python train.py --num_hidden_layers=11 --hidden_size=192 --n_experts=256 --experts_per_token=8 --d_expert=48 --d_shared_expert=0 --hidden_act="squared_relu" --moe_layers=[0, 1, 2, 3, 4, 5, 6, 7, 8, 9, 10] --router_score="sigmoid" --normalize_top_k=true --routed_scale=2.5 --balance_loss=0.000139 --balance_bias=true --router_cosine_scale=14.0 --n_groups=4 --groups_per_token=3 --init_std_router=0.0136 --lr_router=0.000697 --num_attention_heads=6 --num_key_value_heads=6 --head_dim=32 --vocab_size=2048 --norm="rmsnorm" --norm_place="pre" --norm_eps=1e-05 --positions="rope" --rope_theta=500000.0 --rope_fraction=1.0 --qk_norm=true --attn_scale=0.193 --tie_word_embeddings=false --parallel_block=false --extras=["capped logits"] --init="normal" --init_std_qkv=0.0242 --init_std_o=0.0 --init_std_up=0.0242 --init_std_down=0.0 --optimizer="soap_variant" --learning_rate=0.00296 --beta1=0.95 --beta2=0.99 --weight_decay=0.053 --lr_head=0.00697 --warmup_steps=50 --schedule="wsd" --decay_fraction=0.918 --decay_shape="linear" --final_lr_fraction=0.05 --batch_tokens=65536 --max_seq_len=512 --doc_mask=true --train_tokens=287200000 --max_steps=4383 --dataset="wikipedia_en"
Below are experts of layer 3 (counted from 0) of a mixture-of-experts language model. Rows are named router (the router's row for the expert), up (a neuron's input weights, with its number) and show model dimensions 0-191. Each number is 500 + 50 x the weight over its row's rms, rounded and kept within 0 to 999. Numbers have three digits each.
Before each expert's rows: a language model's description of what the expert responds to. This comes from a sample of Wikipedia text that the model never trained on.

# expert 24
Pieces after prefixes. Word pieces right after prefixes like re-, con-, co-, as in record, recognition, consisted, contract, consecutive.
router:558478444488468590448548518517495442463447446504494467505525504464485479513525459502482638516494487569589622486485472562514510573469514511500492609494509551558575520419501431540467490460474567516549486569466517540482482453553497581524413510574440435415475502566555454443469499562470514513446553541505517528510503572495589480438455461517481440484389498530508527467467545517500421433506496507532519443498475454495553440540441510507609493569534390541564523436452481582476443525434530542539495523405590618569444471531490446446500625502477534514461339404507579502524512579526564537
up11:520511495513476527528515508511500560384607430456441493499431433550487472464472477494420483538487533460469503469607597497421541431511515435530582493499523490509404516428483471520396534555564500593515407502442551555495569420513480478544483488447538458395486552525545486519481475515465558515509565539530502544483582486497496444549462460502453444543512670504420448370551543496426500525576464530432416516434566446541467435446498467559534501538497492459527531463464491438465483529467451520453543512488629497454511493402519495502458488512544668489584426440530492505582474513523472562
up12:462554423506359478533496461515526493481580420444454496446493537500470532497489498412455509541481448541474528506551460545505495487452486571539546454462546502503535566469542451478432415490492579445435480527684518480579505601570412579483485532483490447545550412460561546477500555533451514453623517520553544492489502529376499411489517500477616498553533543479488554490556498442497559523537507479478520435400501521535485449487512450534536480527469494507560546451546550522495485568518446479528472445514514551389495424585435499463556530443539537510649402486512539513551501374571491551
up13:599522519378424528540511526419458549487564497586457556517496493529424484508471584521413535529505466489535467481447454569474523459445487537523555436453460425508605544570427532441490477544497545476464418508543497515553492602511544510504465594576497484545562480413431543504447484519459523498486524514442541495498512473427571472436457625526577462452516601441484429410584528561504510474539461504454512390371516501488594531501464512409418502517419519460553487406479494532537415563545492504561399519501500573483535375561510510478469552516529520522495562540509494526557510466444563458
up14:536521425474503481499595474439466507377497547432518494544481473555544598437509463449442549540484463451471554534388530534519555588437461618528482557575583448556520423478537457504603509458426493413497457495467529568399472402527487554505535489472504505518580461464460538470477547488415605530464418533503493457471465504494545480562501461455504502498525547485446563377446516475529425547552404467574465459452579364506452507497476496438503536485412460477544504518491537603552505499559485499477436482516581502436492480457485519542537593520547517528611417527562506475606503513503523501
up15:480470440474463433415503523445445454504463471436463482497543475476460523477467426438373502483486461475452504471549592532528469473412552567643515601504454501455559573476450397553453472521463470473494470538538506460524591494486576470463490522577435552558519534444488441459460449496472631403475487517420548494529462425488544494495537573391528502557500381451505461493491459522496519515463513476511516422569548441555559453460498520526565492577544447566537501388567520452484502503528510577419530466442516488520539463605507466418507466365533421488410451586501454527475496507480461440
up16:516504445532482554428410456508481445524473501492536455468525489553445540501532458487449469560493450538500522424583466559533501500379495487469493494488488541446521540387567482552410540454517463440490509536490555472582531514511507568501407458564477551433530462511556535498529494502419440439571595521614556418412531511446460508443539360567447386446479450471500508425507443499416489479579516522505457486562554585403470472509521487547489489546514527545502549571541469510536462565520561576492491485429568445533507521489472621524457511487513466530523505322457582570503551482571507409
up17:566572476509524452478555519547514498483473571521535404504516541482544404447521415534563561523416418508599541476459492509607546529477440500480440555516433527535482552528530445561497439464512523480557488494482557473551459502535534566468432522538498464426533475447488373441464520562502520536446525603499563542473437443548506554467503484524557476536524551546514495469424527485544409510426542576656477515514460486466429484442480424487538460572425483525553536515525511436553473569498498559570434530490508587515455461539550588437541550509440461509591408441468604551439440464391395508
up18:471590470475386553502480527477537421440551543544483492490454575546519557451474498472469535661486414526488534536502468426575516508504406539599444528531493535451524566509473542528453461598459619503500528511488494415552459453564544519478425471567550550536494611558461481400504455495479588526570535461559576560368506482564523470533523469570452526531520519474521529546554490490471518474530474445467496512521540467540452455538515473633492496611480501510456573473455611444555436514433571475506528449490559475412505507422561484478544469571497510525512399434479484565450498556538448458
up19:587475482504449561441552520440463521460499529488490584495560463467410513452454518508409497455555520515596556462385511478540475395507517613470545423541424534490517489482533511479407464497540538431566459580520532517463535499504467518453421522517482373468586522488499488397498602536491428545468560564419524522551408523473644522465451588537515447506521532417431431454443496463499443441465536528543422465529534449429468555497488498503493480489487418494557496461497566439384522498482477520415472463480535518574512531515437502426543592515529462539519465546488462576409516495501624490
up20:483496470584467475517512501535477360495481564467399531493609518553539406530445497598537499495468479494592459454517507619557541438528482483518560504462517532570473480484466542408478404565538522498455367526556535531429536496523558559532491549445519478471493567447448432448492520478479509571497473428485528474597414432463514561394531486534543510446516483476499521476485485555538491455573565523550570519441379483451541462446472551526540519536452468544468516525483504543563459525489430593443508437422488446432513500513519494467534625504580425543593464428514586445448502586536485583
up21:521472441560550485419502520444518418433542489568454562483601491572537534506405427542484587541615492519521500471443512470464546526447578575509514601466436517423558480495487470480545484552484535540332480515568635539526540536474436555485461501512518522571397497425559486470501455491472534525550528535456453504562540475450556451520562463486529467533478501506440499507554500514541518468537529424479622506576569482499490517495543421497512498487503431546484465410479444440573508533454499532442465397395555559543464470562509492400511586435528559516537510432564579454485475511576470406
up22:571545448525461596447541524545468543586499497469543452466519420503539451576516567448578545501388432521477597495498572548493523509466474454431522479424494446578412510435491583458465461541612461562548456540473433456390553498511501477475403509465489481461501426561501369512420457543523497518504434536504541465521521458437546461417546535438454431411450460526495487503418498554535479513457450556519510474541491477488534527496496520490517627531517541553472553572530393453401575515449405516507500519494532429488505434429499462404538501456429468527505589450433422506478548490467513587
up23:521465512509477488514452496561464455479472424457524629543635513467499545526515543522425484481428373466465463470507480591492460449526567437538558442487492484433490378404514541487525487437502458570555554552442524493416440592531513568519544537599553496411476499537518516524520538474506450481494500509494533423567494508493550441583525541534538505426418491505439525528489518574477572495481485537545453438558494417488597515551467484546430433473442472497466465484513458471496429480483592556593433466455519508587512489534496445471428407569428521528502468442481430437649528461547490383
up24:456518498641496520501478516457515480431473527506520483507515482565490497441561472467508501490461417458527529479441519497380625421515465460505592432448450499563610443452541500466460521513461543413511421549514503540420378504530484542464449485523502439486450430449552605460392519496477458533533569453548454456448655520518468414551540530430543430466500490532546475507470473453494489494543453523435498479495542451527455404505426511596455482613495540520405470520447602552466483482489396510479519467449484578531519510429519423480488520464479571543510413453494458561549491439535539587
up25:531538428481379554534468474499495554428514423586566516518474487403580445517496531473548523528473426531480482547549438553580529400542482557551418494527469479504526555545431518525443505512429465511411532547496502473501441508552500459477514498499480503484438480537510510491465457451493524529492496565527452553499508577458430416535557521465481469530474510447443559487589572415492579518532575473533414503422511530565558373530455553504541487551468483524479456564484456520472513529560480450507667473483458494438557473518525567515625461445419517467582388516644486556545552612488436460
up26:578550405535541605545475484513520381571591425451522518494571517485476582494458490516552570478527563376482499502469533555458508556461515595525458574479533571546452486476579478503479452516520496600471491507466489485475492423545486568475529563558458548384440442529575520529516616558445435498396487576524466508481474522513512420503548516487506416566451451537510531502537481595413466523444463583556528487461458440477564477430512501514573446626453456430544515508493478492597413509490470517556536506424573552512490532593524471473507444434443548560516516478453455470436494576519505568
up27:531479548469515600599528442404495413410548394361525524529529516503535442533514536513473438573514443509572490495547566515480557525482554487518529503514508545584488641479509486465414541420447528542501471508481481573510487578508573498510459512558518497483534554466495535459448520513491463379512557557465514475415493414536421439456432362504445429511415479573519513472570510562406413485552491448549510554497498403608565532548530548521522475654558522516448474498497477412484475530505519479423534480458520566511524447500584450462494531488470478464454576531512479484546442499469507531
up28:441555451534486502518586520487469458489445500524472536543503512449453508597460533523495456476453492535529556454509488553440460532528472503418463470552473542640585556533485551565452446433414513475554503484461564486474426406533507493518516492518414526533466477517499462447523449537589498510368481522603478482483416446434537496544498548465548485510439519502452491578500519440503423490493462468608507492490453472520514568452447556511603564556402476566492533526427421481563534451466519544573587502477520545478404552453521479563551442523438563429404492454391613523636464537412528474
up29:476532509629482542425503483519472461538491578541544601481504482468542585544514443468372524424602538572608569518455577508478434612511536563519444520533550532426532510443472553565517481570473466531574532438516542504544466473477584529434480605470537468502491524514453501495544552562490449503455497570496469561534435561461495500499485494525447519439493507556484515522506495518460431568508499542577556418418444482552458490512484411404563559473402479440575472527437552530510559551509442607487468482505487485555494462519425474455503528479400582516554510384435454501551445595497502594
up30:367443584508460485482525488552451417580537514570478443570457526455426570509432480501508455547492472538570528496627445495499509371521568473517471496472474594413487512501489522402487529521521442506476437551434496475508516612486574531459486527544452508442428540448492507471485498512370466513602416525521484348547500490486552468520433488515447489476409501454452504474519520491469584478593448483470427451526432456551541559488507459473513515567565474526546506426526427522441507550469518487464556520432553469496431510509504453485500591440599479508492502443638522472403476547530433551
up31:560553410457437520502518500513475540517520515450535419561507566432482509506473474510502478499501425552391500495472407571504471589554522508481491496560439578519483417494444514460554487443503504448446454455547530491464563545519584454588527545478513484520524498540483545488504485521545371406478533538565421540407403480502660424510596375563501471477440426527518427502446520516479483500545498457574560476504414531449524499538552515521547511487397418470504466540483474462395419494478501540512447554485563565422573575460452606497480509519411545445475544604493503514473440501421527485
up32:431467526516519578562500539541497515513518507430526479416436505509406430553489541492397592562425548473515546444425537542405521462487515567520529586511432549459529469454534449549464479490504509493585466434387501471522420420495525535564467469564497449489408508566606511433460423517526486494556564503503587645521480565515500498416446447540484486539408508456541479485552506470545487520467448466579527509497522485533634518523478409492547505503586460523499567488473500479544560537489421543541508457460494579514398530484538532500573553498456485480491519360394479563469521448497403559

# expert 53
Suffixes after auxiliaries. Word endings and verbs after auxiliaries or stems, such as though-t, do-es, term-s, turn-ed, plus help, allow, more.
router:522503555415551540448614474492418517508483427516503534413435475624596533575500376492475522587451502513526490458547501531533514405452492483530504618489498480507497507384436485554493509545477503455460543456487566578458377558516438577499438494509484444431492404511591542467520474542431497481491563539479486539543587555495474475527437476516477377485477496441461489452569496500542455518414534580469507378543533489450601443543433467546395523496491506560499450473548516585529438566548465607555518483472577456523503480486487484476473506513565464546450447478543546513478461588542480473
up0:504553535471567526478443425541459442487546456465512439522594527473571554580469466424449566542493551362464526549531593525552423402481516527478496542470499530494503387482458444534564451418469534574490480513473545531452640431504581558527534509433559460529513454510437541488576493558529390464525452531498432441494475529498566509493573465425543530442547460479482552452472546569476501469512463508530515376515472484509562485513494355402515462499564531520482513481467459583434509535368511399546492449494481487455519526451554481554368518498512410454513488484509531435483443555497503526
up1:463462500603498516409564499413401465440550484522566414477481504541541486504449414514407505575492399476484486520441436490524616475380557437603448463483501520533454474497512450419537509561489548418459491529522547529519478438533482491591393540492459503425446491435478424517429477528515546425396507588566583546500551525524458477477506551495465471509515451536524605491562499493508459535462393518488500452407470513542494473470544484526473552506453550454569570509421450517540567500350399486530473563462527482441485492467526449464517496417524557500495498483461469456561522587570441472
up2:466517496559530469484510460548472484392501442551493511560534478609538441513427488446467504497404516473459504550456510574483638446431443465626552538426525460453602483488566522471561488522358610491492463542514524534494497444589369510511460494454494425518433448492451497465487478520439504446445537531442576565461598519547557451524485516500462480486450453443528535421516502506486474441479516542522514406497556517598537421508479508492458459518624483472601539478469544520488582562460515523637440541570495559499445567513550473469579541513546460460441429499436521452483478466527503479
up3:513571467407519617491478520427502560499522498467498488531522526436569536478445511506485500507470418529467417487496510484503434506523518500484489521460447613474555579545458504499501593486507537544495446538417456489427507522525594545539501528418501432571504513472497486458539530540492452388543514562527429510387462431388599480535561543491595500459496490528477542492481465569480387473487449516506509480463451416639428514446440568547539538585522453492583482575403479480418431564448430467474525436379507487439470476575526448421421512486503484470570452495585469486512417570537524532
up4:499554504514403550486544515478409433600515539526460475527509507485454414547474578507451480526462529457436504524529448493505518509651466452481533526467421538489541553518395518426476479531523485483424535543584551536428478510574482565560611536513503504445493497455499361415497479556442437442553593557500459512452520435462556479517537516504526525465476521547531544544434414508454434442405523504523514519508490426557411407438386543548544553491493551487500432455491498494448515570486448388430550393466546507500519490462523449503560493462541561466502429373582518517563494434550539478
up5:486664466426473572449531521490469500466475529549489510598495484384536487527496522614505420450483536591522517515553493529533476514543534535510398508397403518459600597590534531551476475404430484501541368499474578454465506441588549630573533510544515514437503458456515459458555463569497449415487547558441484387478456478473502503526567514475510558476447504484571487473460513514477503503511488564517534514463430451563449458506476548539563561526488408516465502462501541413497423504536503463576521477445552512548502451494489487406432534446556525530541409460543536454541471496577533455
up6:507577633462453508574568352405497472426565473568404465517448475469460475476583511486452497596530477440434502568520416495588563564490539426524395513544491548440486517538535497514522488527475467467589557532485530595550501509565469566501487479425473510465484407441562554497411485516473461488518450560537500580487434475554452542528539475515503497483488493463455626482521498466417582504501467515474507366471519415475470452587552515510510475469460519524562491577445512468444440533512475426509485504381468449474479448521569401531516457535618514457503467586475505488525529500512533426
up7:390483468468472525429546469445450502444511506398467558590539603530590561528463545522488547456469549506543506463538500470517512432486516534574507537485478505582532555418542515533434601505473490515567559514517581523413513499522490506445477556498613526495537392583487515496421402472538497404523590495511585533433577395469512510558524473541491510503435482454457425476432431478493481561377511616457511525486572502482418543562392510496449492554531499487485530505558549477520498519517478515389518445428493491512443490436445546560451486477518614494498486416500477528488431404586487448
up8:489576516546498507473509516503490511370546603485413441557497590406531544520463514484498532485501542518529451572448515518450510493539531530531542548400449514534534509547530551470527453525462536548460446532525532476396518413580606607508485569559529493479525506540459473449492479588488400431487542501585469546470562456469497445572642518549545481487485491528468585430470435592406519411535466510498567522434523415577487458538481490522509511535457473479505457397476590479473486534518484535497517492440557541385362512526560387524574503477497584536519503458552587466493474464552472475
up9:463572455517499521493586457421487457528557543458480501474378485552476569589458508437554433582426498513506430518583457486444514478540414545466566512495419534518445601487376516554506511513396507605429466492466566570491422510481463555496405497412444477512493437485550511505517487522597520471427575555529495538479449441462518496510503428473414443504448444496422449498484540564452517533519513449530461675517519414544495460460523457567517522520518444545535484439514405442492495539496510555458499504506518436509541546520545568441560501476517544556490467483528496462493369454532440623
up10:443553516564523476442523584546482439471558501455525508480551611558545599476441495463438489532514435487431469465496516455420525465421561527553565541428531512498465546506498483521362536462561507417505501584442548520442464455544561436503476542573506500453489483472519496468402474524399453463492592510447442503496505545539526485602553440550530492570456396437530521378461510521423492423537466493457547539470433581417556429551461510541507492530549567446654540549470519511510555525503478553496588484480487503418491514418493503501533500478542536572511481384464474455560491531566467390
up11:493487410573434575499516548526539505565489455439480563511492490442497508507509541473482486596547480521504488427476565471518401461485550609565474550497493433430466490567463510552435529489486498481446457471616587496486511505481488591532464463439459514497553472502519514503535491504486517383526503495406551596466493530535493419504533475563610428518488621427532512494411508505526416555410603563496552503605508521531443485510475469513550495522495556466466384617524516465574526457588512481480554479448488411389477434465532570431443504561430451498466477491484604551487421471416448465
up12:459522389504360490433630486456571431527482484493494486455553503430504542504469439527450507506431570557504541464595517470456515458478487500509508579463425600537529454458416585484521433400518536493458507494536532417528432534501571493589484513461447470536492527469536485426526530566555479574415538514440478513500528409459522494536532508457591451461496537439554436487516406582509572384574507528518575538524525395483550497449447504504530470520502450520472443541532461504571551527532400451538480446463507563471527552592477508424629577406532505434487551476474520535440522505556485548
up13:478541448537494620533560416513442450571499497499541444519481550470452420527467596513471438524479494520545482535469437496566554443549588452492479448475493540532500492529487525408459553390491632610459522480471464501440432475463506558435445493501481552472504420500470544470514524481411490485584498559543448526515538510527414492528509440464426510549466570517392433472460489518448519507513600503521470459450449445565554520535506561500540476516498585526484477556535434589540439543597495491523512491417463406384444464490524576413459454499362505426444501412520509554565447557485543412
up14:431475506375496467469485532539441498520540487470501489518602498561416600536493497512549602500513580399520500379536530447594493496482458568533597531480489500499551483486546524430338433482475544472383370499509501535443565457502572543519430454524486523466541539590530555480395387507468577449460537484528561438513484529550485450601507447510463466469461498522580406556494523516530531495527477483419529490469413541547529479638545479550575516527566443481518517500502513534461491522466417547528482519471535575435488405473471474466521532485569509498432453520533509511558519455527439478
up15:591488422554485503520540605512509526504547504456500472419521582470546465503417509420475492494514487567519555579552495525425508481567594599564438470492466573512486545564444448506581554533452483507443522551442421522493509607529494467465552489493518551488417493465581547432514531531566495507470565627559449500488510458460519493467553522498575421516464474552470531562546531443478464454568517456587495609507501549558552366533479576477533504484549468504529475501481511500455511548484449526490544558543510521447439491488485420499622549475443523471514399415607497431462343410552490495
up16:491503451522428512518435552359610544463539492511441582557452540443515514465519532542411476559584477468511427557445486503438344561463483452466509437513451481524511499473429465516395515498471507530470537512434593620461547416482473501449468519463411484574563439461509431504496432525538525456479453591512584457476444375519523505553531616455586494540477606547479463531507479522395441468543429553495456484540508478547501492527484495514491444529446482507520462473407569443540480509487495493511516493502415438533468489462565480425464522447439550570503521508487450498610527471536452397
up17:491578482527403634536618440564479464541405402495490496504500480499486476493471491365465513535507510490610580472500521515550530493575500563512506575493514476556464505442465511463481542624495594431418493464537514486521501538510519549509512529568452509454493495459517500455536495580449516502371510535569493466432534525447581505488436488595419421404460553489491424493475521442454455426554562544477587477425593422471489478409453584567515485538433503486557537579551436504454568480473475514485493461535488553549500453485467516487555566477524474616553467442535548520489525512563575577
up18:556551431506434499458666484403501488483502558483413474498560555483470513580451599518489489471530613449484509482431482544485453519484515521461470503455422546491624550543443593479448531546436502568505455532462564422378533487532530526544568520501570520395487501442467405431465477628581436485511559550415486483475439523463504514505518484500495458413457432514463495467505418511471433480429397480522577479397534466510492446506410506455510436563436424479524464579480503460524488472531477433463525456420497480483417516535514439388487475484451524442523436535459454519542511532484492465
up19:552482482481504472423526546492417489428581444550517421458482473514517516552424505557558620500532567498522565494473519498505536458502522487492468531479420511461411562456469443438558500589457474608445510509532535471528510621500557509445500491560472460584538553502573439466523543493400461532421533542461398468509558464494557512498475442439492422494456470468431547545632484483487435505489478510400571483483515501503497477495478467455504509474492637512531494454510478569471452595547453410443369518418636512539461529456461492453370525500469465566453513472562517505583558579526533531
up20:535499504474385485554539528550499458417462435622499595488629500529456503523484507524452558457496530433490486425505465554512516407554526495471387487379538428482502480412510474507422531501562540520446587531521497467563523539526498492501407525585501442397424452467496458444521498487492507519454541536582610525534537454470514487552446532565403477549448481516534405509520569486508556600520518499410549448532526545537495479510421582527510524524527456603464428527524464489532528514564548569532584476454527536481502536533586534486463540481480526427373463435453460548577446506416541446
up21:570484525547498474452505601514474563478623487478396535527584473534535530553462508530433547471561537523555486463512509508559427494531605591517568491520421478520470577443417456443397516521456434562486453501520571491540431444493469558509487551564554472520441536654522473470457487478465545467508532521533507503527468483491516482520473488489480414510467497468453460482500491515424512520474464466492582429445548541502594489499484540499453436532551494392575530415532454433479531562527356475517502337473458456476549634425473512538426591512479505521441548517631507501466493529474488442

# expert 16
Verb and noun endings. Suffixes closing verbs and derived nouns, such as -ed, -ing, -ated, -ation, plus whole past participles like used, established, built.
router:516531431478461482465582486459440583519510500547517460446494521528492457517513515428464465522419451481511440524521474592480550494495483424389453523453472532597543517415494493604528469496495476556462571477463546521379475531563505575620514462554446423464549474445483508491508420555489463466403528527577488622448572508479540548502568466553469396463434459429485581506468482524574445470462533486502538471515458400560512522532473515437398570444523509543511437458557424461512424562474495557542477434420612449581466557475535402453511432456409489515530569517491499589535463516449491498
up0:575483518501435531419551450477520437490555484494453518525430537527464400589418516524458442445497467529584579514487485555545516474464495486435544534515480504486525487527533542576433598584512553493541552476483523483397567539513476562431398546562484601539577508459486478484501505491532596487490496541563503614496526501514585498550577493552541498487422479431463575498506535434527507488369529493486461579555571452543497527475433625406538535513645497499502469444592378439444537549522450533471562521448534516535451487525552428450489563480506611508522532433475526528549440484476552482
up1:515443434491444466498509476447493521474450486553504483476512533494415517484539559535497468571360513403553516565465520520491530420479506499458502450397471508489493540529481580467524505506541593564430527529547469404522511546572546538485544467529613396509530542467480396505486600578474472548480491478487500432484532529514477476473448516415537450487532515517468524518491530471501590475576494475495487433324527499566517545472495516455488497521461548389471424485437563569522496542600440454558479567449451567521499364557559410480538598427424447555554534536454447488617488456447535497
up2:440608504529520506530566589469450524538459581533450368590453496535425580585468466434582494610468500452409474532533455526425512470599468513536499475500536582489516441476420346537512527469394408505449551440419593533595451571480545517481448533487561549536514447513492460502463513478484547521471508547493569615547474442533441528498442490487508549564495546492455531510382516568537493479460492380439545506451495445575534490474493449524551578526493492580565453489499519561475435529486425467504493525413492413461461505523471514483463474431536488441458458504463552473516547474523526500
up3:509484573491467497493602521487465526583425553532547526539473507474437520532556534439453538542563537482481611486486404519502525506440466548560473573559469550544556515460563431503474492419510421400397503501488554531479459454454546533589472479509534476522601518582482472473503560516592511489453447503444421520442523459484549515501503514421413560545453517514505591462402483489507450491466452627520558447450501389588541476573456490370497587454479526502538620525583436565491529520488450510530470490466539489513522467584488536460604520471464581544376511522581455533498498500423506503
up4:435479419482563488491454438492488510507500487525510544539569536419463508492383569448466549506523488532643549449336503567572472445511463499463426446459544583485531507515535384465464545503518549479512421470441487545465500551534565517505494577504509454545413436492459414452506388522513477589459488531486616461466517543482512469471495580516487534544457459446439456531481529577609516504377513506582515426484492477508528510476475503546510531519618476505583361556451450538590471548495454537571461431459552472486490499529532456493528475499501581474516550553365532472501535493488514544
up5:521613518567532583437581454481461524496485469435520445535538518577552528520553503544490546489398473511506559482481452489461635477474595483573544537461520446448524395420432367578469478489516516575527564530470534425348507413545570515550600442542523492509457527572409489504531483541492434416417469526543489503570546526476458518498488459465422488449504538457472441457580487594552525492547403521524441580512552437565503535448476407522526511485437511469540433501470531478463415473499524498511483516422591472477535557519570456513515444535511588470562468473523588504519481489498516550
up6:562589593582461468572500464518436508518517430467541465660545513555445399525491573457583501549400497498528487497641554550543494479517564471502601575467475482540548405414537466523500532489520574456482592464483502542453439569510618526523501531461509472579553387529479474493527484573462504503476479531531489458595505488534459512499545516496579530472491474602477508490503508501574529543401525496441505453454519523576508479513435536466464534530609554493589508482547407515421472579462515515578533562425442509539544476474475441463394508508502472473542456520498543437507473554591560486
up7:609482561495505619564490504478422514422478508356487521562473479566573565479476545522463535542527563610529570481549528504512578421567525494507509541421522480447581455457625473438466467595502528490543524503435421524510475450542506519471476465573532514432503543557516486495463486495515457490485532517465480399530545463557631518503590643474430490502427557552452523485490536478509532431413478604387461474526512461546425466494407430468535414482481542502569534475476460509506550504538534582477453543447513450421508465499498497564483452495594568476514460473582532533528530530477466564
up8:480606466459504550446517445555568513415470507410463470541582608419497388473518594526472585491413501494485440447451537523546561510530446475380491456444488487459576490453465498518558543505468592461528510508547480473546506399598474484510531472478524408514487427459420392478543418532453463533476536554587464422490458496506453505525528428510499495510452530577450546450408526534481483525465484530438526570497531581588443525434470609476453499542543532471488511511493493546449556477516459427554624408450410472537521503492627565516494534466465546441496502469498472532555533431501542559
up9:482490455523495506417504557523458494556652504606481552432451469494355495553465508529449542410588521531576561554531461600492486509437562575497514538501499581438502498543565546585459546507475519478525572519480602524425500458528533543565464547517539444551570412467512634476479531483545435466522511479490459555571631482457599427550505535487471502542468422481485419509513474483501475539487457567494548515465474471527492506574499464512471535521637509542493469448484475506516461564425482514550497494477435505574550604474459512542487549513454431497549522439427468569467500553547516363
up10:500514492542406548440568500373440514491465431478463482501505502461572517560405484491441521508485571527622516593563516518547493473464473542512456504383364505467588491490521493395512663530503483513490490528432501492505457457666540536462526495424549433473499507505487440428501569563505440425437534518410456519432477488558486541558583483550527492531495463514499539493447446551519536451494463526508451434519517456513492477512400572530552501542442479442503452426496460494484526600517494463508519451485531482491408424506521498459452528530391525547585446423483522498508437394525588470
up11:473579601546415511509486414568525456409575435426454495504457486602542461546405502520475509469502437478500480464552567500530417460474511549534525446459470422373464544519378589438531481560496504510550545458482528426502382578478507469579568509525472571504488535549449532465557522498545530489466504473520516439521457544505570481527555513468458515448545433501466549470512423498491499565497538553505514403527466502615571515494503497482448509491453501457505477580489492538492443528480505413478594488474580580368495574426448593420572460531582558553593483483528512577457408523498514493
up12:423533549528439510388569502458435471488455386576431633429524434501437573561478458425497424567454435506535463541640509522542523449425552424447463567490516596567472490458469499574528574617448501496536526420497527603470533487550507519535480531360450507515452555451515522489542468492505593505469465554576546557434536451452521455535554466460498422529532558450475522551447498498517544560529582455475536524538446461486449458480496482513477496501530583556473419467470533500484459503456494524461541476515518404540562527524415487577557562518498439563473441401516459449520537477500535480
up13:453533514467513495586498530448470504516491536499564428485522561577525416488552523425528554639482436615515575465576594509473580513560432520507559500488498520531534421481411444509483494514512547454464520464439482479473456495517488523539584501399463534497507396573536491508526501552501461462431486452356386530479430463485448527536519541530529477407536595430419556517452440391552464491461483529460609441409595495598473534404468507456432520493407405501508508480549543486446503541509510526553475513475507507458454533507418461490497457403510536552555459426512486545547487500559558505
up14:518528512469484530487526588510463539466544517440462540564530527478422512548330550497430554404499542435424467481546455624487448502587437533494515468505489514488472518432570491393471514429461461594472535489527516495572562584483523521430590547560536404535474448456578464474529430504467479513561511536537523491453553510541431533621504449493486456460399531489473556511376558533546492549437499462489504452499465489468489541402477462466497464518503519439557409477477519411543519548532487504436496467440500474528431459482449430475460495452379595543464516511425538383583472574467523520
up15:429503493411462497471588383464454448480535456541430501542529468515454567476445559506460495471484503457536461485569431534528503378592599490496440559504481428511558551465543524500494473549480562485467555405523536568459418521516532494556431527549551532503562400548522506450511381496407454541484469446477531614561438431509514468589460496493448448436505474440487443503484461523470502502533524451516561537473621501419586515560463578473503548494511407497484381566519459524462481486537471504491547419398532429463479574398481521487491499564535518426409469412575513505498498492548554435
up16:500487482512477599503540529479417447524488597467447520528451607517525506569468471554492539462463533471588512521511528490495494554457621565546509516368447515353580483482519543429425546445485562491493435490382530452519513527516527577509507595493590439481495485534521478386499454563515516464496520555462441486494454471437553467479519555520557429477480398556470527496457330480356492466490500539513573435519489531550525514538443567534489484557523501474592495466468553489454495581588509536502553449382485488412463525489514584474525540437495545531519468474547567481495516428521560486
up17:501489401477425551532540485492454558514414432520482336462424436591482492468561511409428530556485450493440526472536512439514481466502552511489538344468480511501508553551368517515469465528544630417439485620543513386577509522527526503482504547524602522510525498429493482515447554489492513544456523490461542514434500393489529489499483464564495446467479561453506467425473444554518554486488441447516502459476504402571490411453483568476461478480524527580490395491525390483494443515539506432516579453504472454499495498515517495554476489424589584461572495506530468453480450452553549583
up18:571562574553553498486459622510539470446485640515462463555569517467554475438543532488388441514512515518513487465482545439442612468542427517520476465525503535526555465539509488482518506445489487439509474491605648452529490528576524561467590513525490400561408461537426477446395490493438529499530511545438512462456498532569567411482453542521533536513516539470558550391398580492448459543512426515478578586458512539479487512494437530519524530468618433564486468489458469481505568503485530366511515506466454555515426460466568476499551514442471541538530515523576431534561443539512438551
up19:414461484471469504547596464557446395490508430387456439521518549482501504516572497415383502627477579452508575459564500482586558473443475432546450492481478555502524487472502431528445529434505498490526433537515430503469469423513522492510488516527475400383543534562512515491470494498389541484490493497524522499574522464440517481557564470560468478557421572440431441469479486506516408511517526533527580399472476503566572504463520442479450480491450490488493497509438504426527530506412526531533421362524455524569467461551555561539425525606441516459465492476553503433584446448586472603
up20:485559437457422505510534413443410532498566551565401471439536580470523520503516473531426512428458533439535442462482442571521456514488528535515445499347461518516547487539464512514440524465438477433455391503510598367462439538637522503485536586482553460439471467555487444459488501593466464444555513560448487491490416477424510440451565447536467465506445492476462442449441480502433487515449523483557507440472485476551551516456554562531568485575403484467518450486477497435482537545548516494444490424471533581471440542574548499491489511438458504549606425398474569570527428474529538441
up21:434536508469523521534496530418453456533461408558444539522450469483422504508489531513527495522463469430513470452474439505493428513561415493473482435464410518465508532498370531533549508487458503536539480524477434518514478596543496527580529525531560560525486461425546482499493509535498506519537540544500469514520585466472465354535539492452446502500475584440472496517507562446592546556369427389464585592417472466531485507492503464462514422611464369502585458547527444482530577475514337523553477507467587467391404437502486561511553479406484470453501536541591555515524524502522480484